From a checkpoint of a small mixture-of-experts model trained on Wikipedia.
Size: width 160, vocabulary 4696, 49.7M parameters.
Experts: 128 experts in each of 12 layers, a softmax router.
Training: a variant of SOAP for the experts, 561M tokens, 8558 steps.
Below are experts of layer 4 (counted from 0) of a mixture-of-experts language model. Rows are named router (the router's row for the expert) and show model dimensions 80-159. Each number is 128 + 24 x the weight over its row's rms, rounded and kept within 0 to 255.
After each expert's rows: "raises" lists some tokens whose logits its average output raises strongly, later layers aside. This comes from a sample of Wikipedia text that the model never trained on.

# expert 115
router [132 127 148 114 170 110 131 107 151 151 115 138 105 143  99 144 175 129  74 152 125 143 152 185 154 122 140 122 155 151 172 105 151 163 138 110 141 150 137 121 146 122 144 142 129 128 149 137 104 134 164  86 164 130 126 169 107 152  91 100 114 133 126 158 115 150 149 112 140 168 131 137 127 139  81  80  93 112 113 102]
raises: "ly", "by", "ockey", "ter", "rick"

# expert 122
router [150 153 105 140 134 159 105 135 161 118 122 114 140 120 127 110 124 139 100 129 170 152 123 156 147 122 105 115 174 175 158  81 155 107 140 132 142 153 157 125 105 121 138 175 146 157 134 120 101 156 158  80 123 125 139  84  91 147 152 153 123 143 112 143 148 142 104 169  92 115 149 150 128  97 163 152 112 141 132 107]
raises: "ation", "ator", "ally", "al", "ated", "ating"

# expert 94
router [126 144  86 138 139 167 149 158 132 132 149 141  88 155  91 158 147  80 145 106 111 151 131  90 110 102 200 149 128 158 153 152  77 102 110 103 120 129 161 147 101 133 118  90 114 103 115 155 132 123  93 168 117 145 147 115 149 114 104 141 121  82 100 148  80 107 103 122 128 131 135 140 117 166 115  77  99  98 113 144]
raises: " order", "tern", " the", "side"

# expert 82
router [119 160 180 109 127 123 123 120 128  88 114 125 105 130 130 148 101 110 135 139 151 127 139 108 111 122 120  70  92 117 154 150 142  95 134 122 123 100 167  93 129 104 127 129 146 108 158  91 122 150 148 118 166  95 147 115  85 122 155  94  92 147 126 129 144 192 114 149 131 124  92 135 160 168 177 169  62 112 121 108]
raises: "ch", "al", "gr", "hew", "ches", "age"

# expert 81
router [101 152 150  91 145 135 151 156 101 131 124 157 139 130 154 148  91 120 168 127 134  98 120 120 114 181 109 117 112 102 116 123 139 119 169 109  77 157 101 100 106  86 146  86 104 112 114 122 123 148 111 130 147 103 126 126 110 108 148 101 151 142 105 144 138  82 128 136 155 112 162 138 153 125 102 139 119 144 127 124]
raises: "15", "194", "10", "17", "gr", "ming"

# expert 7
router [128 141 148 131 137 105 184 113 103 111 108 156 146 145 142 132 148 107 146 146 155 113 163 107 145 170 130 133 126 127  96 115 136 139 151 122 145 147 109 101 112 106 144  83 102 146 131 134 138 141  97 118 158  91 113  92 106 154 156 108 136  99 100 149 147 104 107 103 146 138 106 102 132 131  86 136 144 174 151 114]
raises: "12", "10", "14", "15", "to", "11"

# expert 74
router [ 85 133 169  99 184 101 129 107 123 100  95 183 148 120 145 148 156 110 133 131 108 143 120 138 114 117 126 127 145  86 183  95 141 136 109 112 106  88  99 128 107  59 165 147 141 105 141 130 142 106 119  89 166 166 106 154 129 162 133 108 148 123  95 160 151 143 105 114 108  87 112 131 154 148 145 111 103 114 129 122]
raises: "l", "win", "b", "lor", "ler"

# expert 77
router [147 153 126 149 164  98 149 111 135 143  98 147 114 100 151 144 152 120 129 164 157 161 123 155 129 110 100 103 110 125 127 128 160 138 123 122 156  89 115 138 107 130 115 153 160 132 136 114  88 123 127  87 144 140  93 105 104 127 148  95 136 168  98 163 175 120 121 149 114 103 106 124 154 114 116 141 149 120 147  93]
raises: "zy", "omial", "der", "cher", "iety", "Spec"

# expert 71
router [ 87 153 157 144 114 153 124 104 142  92 141 126 141 124 149 141 127 144 122 132 131 132 153 160  76 102 116 134 144 153 131 102  58 100 156 140 140 110 160 193 128 124 129 131 135 138 106 144 153 138 146 117 127 125 128  96  94 116 129 121 117 136 138 148 151 104 169 174  98 127 142 149 144 126 164 154 155 122 171 120]
raises: "iff", "wn", "iving"

# expert 70
router [149 151 129 151 170  94 153 113 130 150  95 146 110 108 146 141 147 125 120 163 159 157 127 161 125 101 101 107 104 130 133 131 155 143 121 125 152  91 113 142 106 130 120 149 155 127 131 119  90 134 130  87 149 136  93 102 101 125 148  99 135 168  91 163 169 123 124 151 112 110 112 121 154 116 120 140 159 121 144  92]
raises: "bourne", "weight", "ball", "cle", "ctor"

# expert 68
router [131 125 115 151 167 117 157 113 145 163  98 144 134  75 124 146 159 130 125 143 118 117 103 142 114 104 129  97 149 118 155  98 129 124 143  97 122 106  95 129 145 143 162 153 145 133 109 140  96 143 124  93 102 174 107 122 141 112 142 123 110 162  80 130 126 101 129 150 138  79  98 104 139 173 116 123 103 114 104 109]
raises: " ", "s", "a", "it", ".", "sh"

# expert 86
router [143 160 159 111 145 118 142 117 111 135 150 150 117 146 102 143 144 127 149 100 129  74 119  95 123 152 184 133 101  94 118 152 142 117 158 100 138 173 156 139 105 108 129 118 119 138 110 169 125 147 112 136 146  86 171 120 130 133 130 133 125  99 129 143  71 143  99 107 165 105 115 106 139 159 167 136 113 149 154 130]
raises: "In", "see", "now", "Un", "It", "She"

# expert 78
router [151 115  91 122 116 132 101 135 117 130 122  85 174 102 117 152 144 168 171 111 138 139 139  75 109 141 134 151 107 157 107 121  82 130 161 204  87 157 127 106 116 120 134 119 149  63 168 156 103 161 180  93 114 119 123 154 113 154 133 125 126 106 136 131 120 122 115 113 156 139 122 119 136 149 155  80 104 141 134 150]
raises: "ed", ",", "s", ".", " (", "ing"

# expert 91
router [120 106 118 137 161 118 147 103 107 130 118 113 110 161 126 173 116 126 136 149 163 131 144 150 150 100 127 139 157 107 123  95 156 114 131  93 154 102 150 116 113 142 166 132 135 108 129 148 127 151 181 131 151 155 139 103  78  94 118 130  78 165 159 131 130 165 163 145 137  97 157 108 134 127 118 127 143  86 114 104]
raises: "eb", "et", "es", "er", "ep", "iss"

# expert 64
router [156 162 138 115 133 130 112 124 104 162 114 157  89 139 153 152 144 106 110 145 146 114 121 119 122 122 109 108 127  89 126  92 164 101 163 150 107 163 116  95 149 129 178 165 158 144 102  95 122 114 151 108  89 105 115 125 149 102 175 114 158 102 105 141 148 130 102 162 117 106 166 153 123  90 165 127 132 149 103 109]
raises: "0", "9", "6", "3", "1", "5"

# expert 80
router [142 121 156 147 129 144 136 126 114 157 123 147  92  78 155 119  84 144 158 147 135 127 134 119  87 108 133 114 104 126 160 168 174 110  99 127 124 131 111 137 119 124 133 167 116 114 119 109 123  88 135 115 160 133 115 135 119 161 139 113 162 159 111 125 141 137  70 166 162 116 199 178 115 115 163 139 154 133 162 124]
raises: "ne", "ll", "ck", "ces", "ce", "ates"

# expert 97
router [149 123 158 132 137 138 108 111 119 121 121 143 133 117 131 127 111  81 125 113 135 115  89 123 146 127 145 113 168  98 160 140 132  90 152 118 129  97 138 138 147 135 155 110 104 101 131 122 135 136 127 133 145 125 150 160 121 119 144 132 116 164 116 104 138 146 147 129 143 135 107 137 157 145 190 119 135  98 147 180]
raises: "x", "if", "p"

# expert 58
router [143 112  95 101 173 113 139 123 105 135 103 115 102  97 149 142 168 160 154 143 137 113 108 114 144 134 118 125 156  81 146  83 104  97 158 111 106 112 111 117 104 123 149 125 158 131 159 108  85 130 142 121 109 135 106 130 125 115 143 103 103 170  85  89 127 117 136 128 123  80  85 135 102 171 134 149 101 112 118 127]
raises: "es", "a", "ing", "e", "ed", "al"

# expert 85
router [105  69 127 166 143 114 108 107 131 112 108 114 109 137 176 111 155 121 135 143 131 142  97 116 134 104 109  93 111 170 119 125 156 147 114 148 155 141 104 159 119 144  80 118 141 184 143  98  77 140 116 155 118 120 111 120 191 119 128 123 159 104 117 129 141 122 108 111 177 107 110  83 150 118 120 165 105 109 107 117]
raises: "a", "osa", "ional", "ador", "ose"

# expert 103
router [114 133 101 118 170 122 149 120 103 141 107 154  85 100 154 116 153 131 129 147  89 150 120 175 109  83 120  91 147 109 155 117 127 152 119 156 134 107 164 156 121 103 135 156 148 142 123 112 153 138 138 125 173 176 115 156 117 126 131 113 154  82 111 156 149 147 129 107 149  98 113 122 108 148 152 104 104 148 161 119]
raises: "own", ".", "s", "a", "ity", "o"

# expert 76
router [146  93 159  68  96 164 110 134 149 124 144 118 109 115 151 113 107 143  96 138 146 145  91 154 115 163 109  96 122 159 109 131 158 103 133 131  72 135 125 125 155 151 159 125 105 151 141 157 177 113 149 139 128 144 140 122 117 113 102 151 105 182 112 129 141 136  87 171  92 106  99 118 174 127  94 177 142 149 139 122]
raises: "able", "ep", "ing", "ement", "ative", "ements"

# expert 90
router [149 178 124 138 102 120 102 160 121 111 107 112  77 105 131 129 125 104 140 144 136 126 138 148 104 108 113 104 168 125 140 129 142 156 128 121 170 112 155 115 122 145  73 164 135 100 119  88 137 192 123 141 165 110 135 118  94 109 158 115 120 142  84 122 141 137 136 172 113 123 122 157 119  95 163 122 146 146 116 108]
raises: "a", "aded", "an", "am", "ades", "i"

# expert 102
router [169 114 152 113 122 157 138 143 116 149 112 122 100 162 106 109 140 117 120 137 127 117 110 127 145 114 114 128 117 127 118 130 145 167 169 129 108 105 133  96 104 104 138 132 129 166 115  66  76  97 160 161 158 134 136 122  98 136  91 107 114 150 181 163 155 142 126 145 124 133 164 137 158  83  93  83 121  81 144  98]
raises: "ap", "ol", "l", "ab"

# expert 123
router [143  93 142  73 100 137 117 114 111 126 108 126 144 109 165 137 132 142 126 152 135 124 139  88 139 111 107 117 125 156 123 106 120 174 138 133 104 101 102  94  94 136 137 110 151 133 129 128  97 106  86 132  75 139 122 116 125 156 150 178 150 110 108 191 148 137 150 112 179 124 123 130 149 125 144 106 161 146 125  99]
raises: "er", "i", "te", " |", "ior", "ous"

# expert 84
router [103 126 112 108 123 118  80 124 129 162 113 137 147 132 161 130 108 125 114 118 117 141 127  76 119 163 133 183 120  88 100 121 160  73 163 114 128 146 125 129  97 122 149 129 132  70 160 140  88 100  94 103  94 167 121  98 141 147 105 159 140 117 108 130 135  93 117 131  91  97 101 138 151  94 121 130 132 134 172 124]
raises: ".", "\n", " of"

# expert 88
router [137 120 136 130 101  93  89 173 128 162 152 148 113 126 119 125 161  86  93 117 101  88 111 122 150  99 156 145 140 125 108 147  84 112 139 166 168 102 146 147 147 130 118 161 104  99 171  91 156 108 126 156 131  91 133 106 106 146 142 126 142 105 137 136 108 121 103 146 151 151 136 140 101 126 135  81 134 142 132 166]
raises: "th", "%", "-year", "',", "°", "rd"

# expert 95
router [149 116 119 119  95 143 152 118 139 129 133 134 145 161 107  88 108 166  94 147 176 127 133 142 139 111 103 129 133 125 109 173 138 122 148 140 160 126 124  96 151 126 126  90  82  73  84 118 164 107 111 132 108 139 142 118 129 147 102 145 137  96 136 152 141 172 166 109 120 111 128  84 108 144 158 124 165 133 133 102]
raises: "is", "'", "se"

# expert 104
router [150 156 124 152 170  99 147 105 144 153 100 143 121 104 151 141 141 119 110 163 150 162 127 146 125  95 106 111 110 123 143 127 158 138 125 119 164  93 108 138 100 115 107 142 146 137 148 116  93 118 126  91 144 138  89  97 104 126 157  97 141 168 102 154 167 133 118 143 109 101 118 129 147 113 119 150 156 117 135  98]
raises: "merican", "asons", "aign", "nel", "velop", "lection"

# expert 29
router [131 130 125 158 135 124 180 117 126 109 124 129 112 136 129 155 155  94 103 163 154 147 177 131 162 175 125 119 128 105 110  92 190 152  86 123 108  97 129 142 118 137  97 104  90 145 138  83  81 129 174 104 137 149 142 109  98 163 114  91 146 148 131 146 166 131 144 162 129 146  87 118 131 147 122 133 107 137 133  98]
raises: "writ", "per", "ble", "ll", "pe", "olic"

# expert 66
router [135 157  97 113 138 142 116 112 107  88 140 142 124  88 137 136 118 110 133 141 161  93 113 149 146  87 136 100 134 152 120 138 130 105 147 140 133 148 112 130 153 147 136 131 135 147 125 142 140 123 142 115 163 136 102  94 102 118 156 121  97 159 117 103 139 139  93 142 111  96 134 114 114 136 148 162 122 120 102 140]
raises: "ple", "pe", "olit", "ulation", "hew", "erved"

# expert 118
router [144 157 101 138 146  90 112 142 141 172 124 138 105 122 114 135 157 165 143 136 104 118 119 166  93 114 123 126  85 107 132 168  92 134 140 116 152 116  92 127 110 122 133 132 166 111  94  90 145 132 160 138 148 114 122 129  89 116 131 138 139 163 136 146 118 113  83 138 136 187 178 120 105  86 132 133 121 135 155 116]
raises: "ond", "ack", "eat", "omb", "et", "it"

# expert 18
router [144 133 120 142 153  70 138 131 140 165 113 138 115 104 135 144 150 117 135 158 134 156 133 157 119 107 127 114 101 138 146  91 148 122 130 114 156 151 111 116  92  93 125 160 137 127 107 103  89 109 140  87 174 119  99  99  85 102 157 120 146 152  93 160 163 118 113 143 114 111 116 103 147 134  98 128 105 144 144  89]
raises: "ched", "ches", "nel", "erved", "light", "quare"

# expert 99
router [102 129 111 112 146 149 107 121 133 102 108  89 110 148 163  86 150 112 112 136 138 134 119 189 121 114 127 138 102 165 123  96 167  96 119 126 175 119 120 106 104  99 161 121 145 192  87  92 123  95  99 117 136 145 107 115  93 130 159 122 150 123 125 141 133 134 133 158 134 133 186 165 152 109 139 145 173 136 138 124]
raises: "ined", "ence", "iss", "itt", "utes", "ins"

# expert 124
router [149 126 149 132 120 134 104  97 154 133 141 118 172 138  90 114 162 136 161 120  75 147 120 126 180 131 131 106  97 153 146 113 138 138 147 120  77 172 133 140 102  81 112 123 129 121 156 157 132 130 103 162 114 149 128 175 156 111 103 143 110  96  98  78 138  88 166  98 112 109 120 129 137  79 157 145 127 133  82 116]
raises: " a", " their", " his", " its", " the"

# expert 107
router [110 151 147 161 140 131 162 149 140 152 120  93 124  95 133 157 152 128 131 146 152 111 130 174 123  91 115 127 119 164 135 163 137 150 120 133 187 105  96 111 139 179 106 140 157 151 163 152  95 151  99 103 129 164 121  76 137 136 157 120 139 134  63 142 142 133 148 142 135 143 114  87 153 154  97 151 155 149  99 125]
raises: "ash", "ab", "ı", "ization", "ize"

# expert 100
router [122 128 145 148 102  95 121 134 162 116 110 132 114 119 133 135 171 158 167 137 113 156 102 143 112 107 112  75 158 116 133  61 145 140 127 155 143 163 102 140 107 113  89 125 147 183 135 105  99 106 113 122 118 149 102 124 164 158 154 141 169 125  92 152 153 150 110 113 163 117 120  71 150 197 145 133  97 153 177 137]
raises: "ive", "ors", "ing", "s", "ions", "or"

# expert 93
router [182 143 157  91 132  82 151 121 131 137  94  97  93 122 133  88 148 130 163 146 132 159 123 120 138 110 112  84 125 115 146 116 142 125 131 127 115 129  94 114 165 106 131 123 160 157 128  95 123  93 162 123  95 144 153 158 102 166  99 145 154 149 117 149 143 136 105 131 150  86 126 101 150 105 101 117  85 126 152 101]
raises: "ar", "ors", "al", "iv", "ov", "ic"

# expert 62
router [106 124 122  91 137 164 153 124  75 118 139 106 134  97  96 169 135 147 162 107  82 149 150 124 165 164 102 192 132 145 112 159 154 140 117  94 108 158 144 159 117 118 132 106 117 129 126 115 166 158 146 155 107 166 128 188 111 145 166 124  86 131 123 141  80 122 138 126 105 151 179 168 117 136 101 127  97 115 105 109]
raises: " a", " the", " an"

# expert 72
router [159 111 153 156 114  94 134 179 117 138 163 121 127  97 103  96 148  79  73 136  90  80 158 102 103  83 139 164 111 117 111 117  92 116 152 169 139  89 116 123 172 130 161 158 142 142 163 117 143 105 140 118 126  95 115  98 120 172 118 104 121  97 140 140 138 161 103 153 108 120 147 139 127 108 104 130 124 131 117 133]
raises: "%", "th", "7"

# expert 48
router [144 140 136 139 114 120 134 131 130 114 127 163 147 145 117 147 122  87  74 115 135 129 161 127 115 127 166 177 135 112 151 130 124  95 129 118 137  94 109 121 135 137  96 121  97 118 129 126 140 125 118 127 145  95 178 126 138 131 130 111 159 155 118 126 139 143 126 118 136  96 149 162 117 174 164 120 155 102 139 141]
raises: "ced", "ster", "ces", "ger", "ls", "fer"

# expert 79
router [142 112 122 133 132 141 149 102 119 116 119 112 161  86 158  72  92 101  89 128 138 131 154 172  94 130 142 111 154 159 140 121 108 131 141 119 151 104  71 112 109 129  85 140 138 121 146 102 138 132 122 102 146  96 110 109  89 123 127 102 162 130 112 131 146 119 122 137 166  93 142 126 127  90 136 182 103 126 151 125]
raises: "ival", "ived", "iving", "ives", "ive", "ot"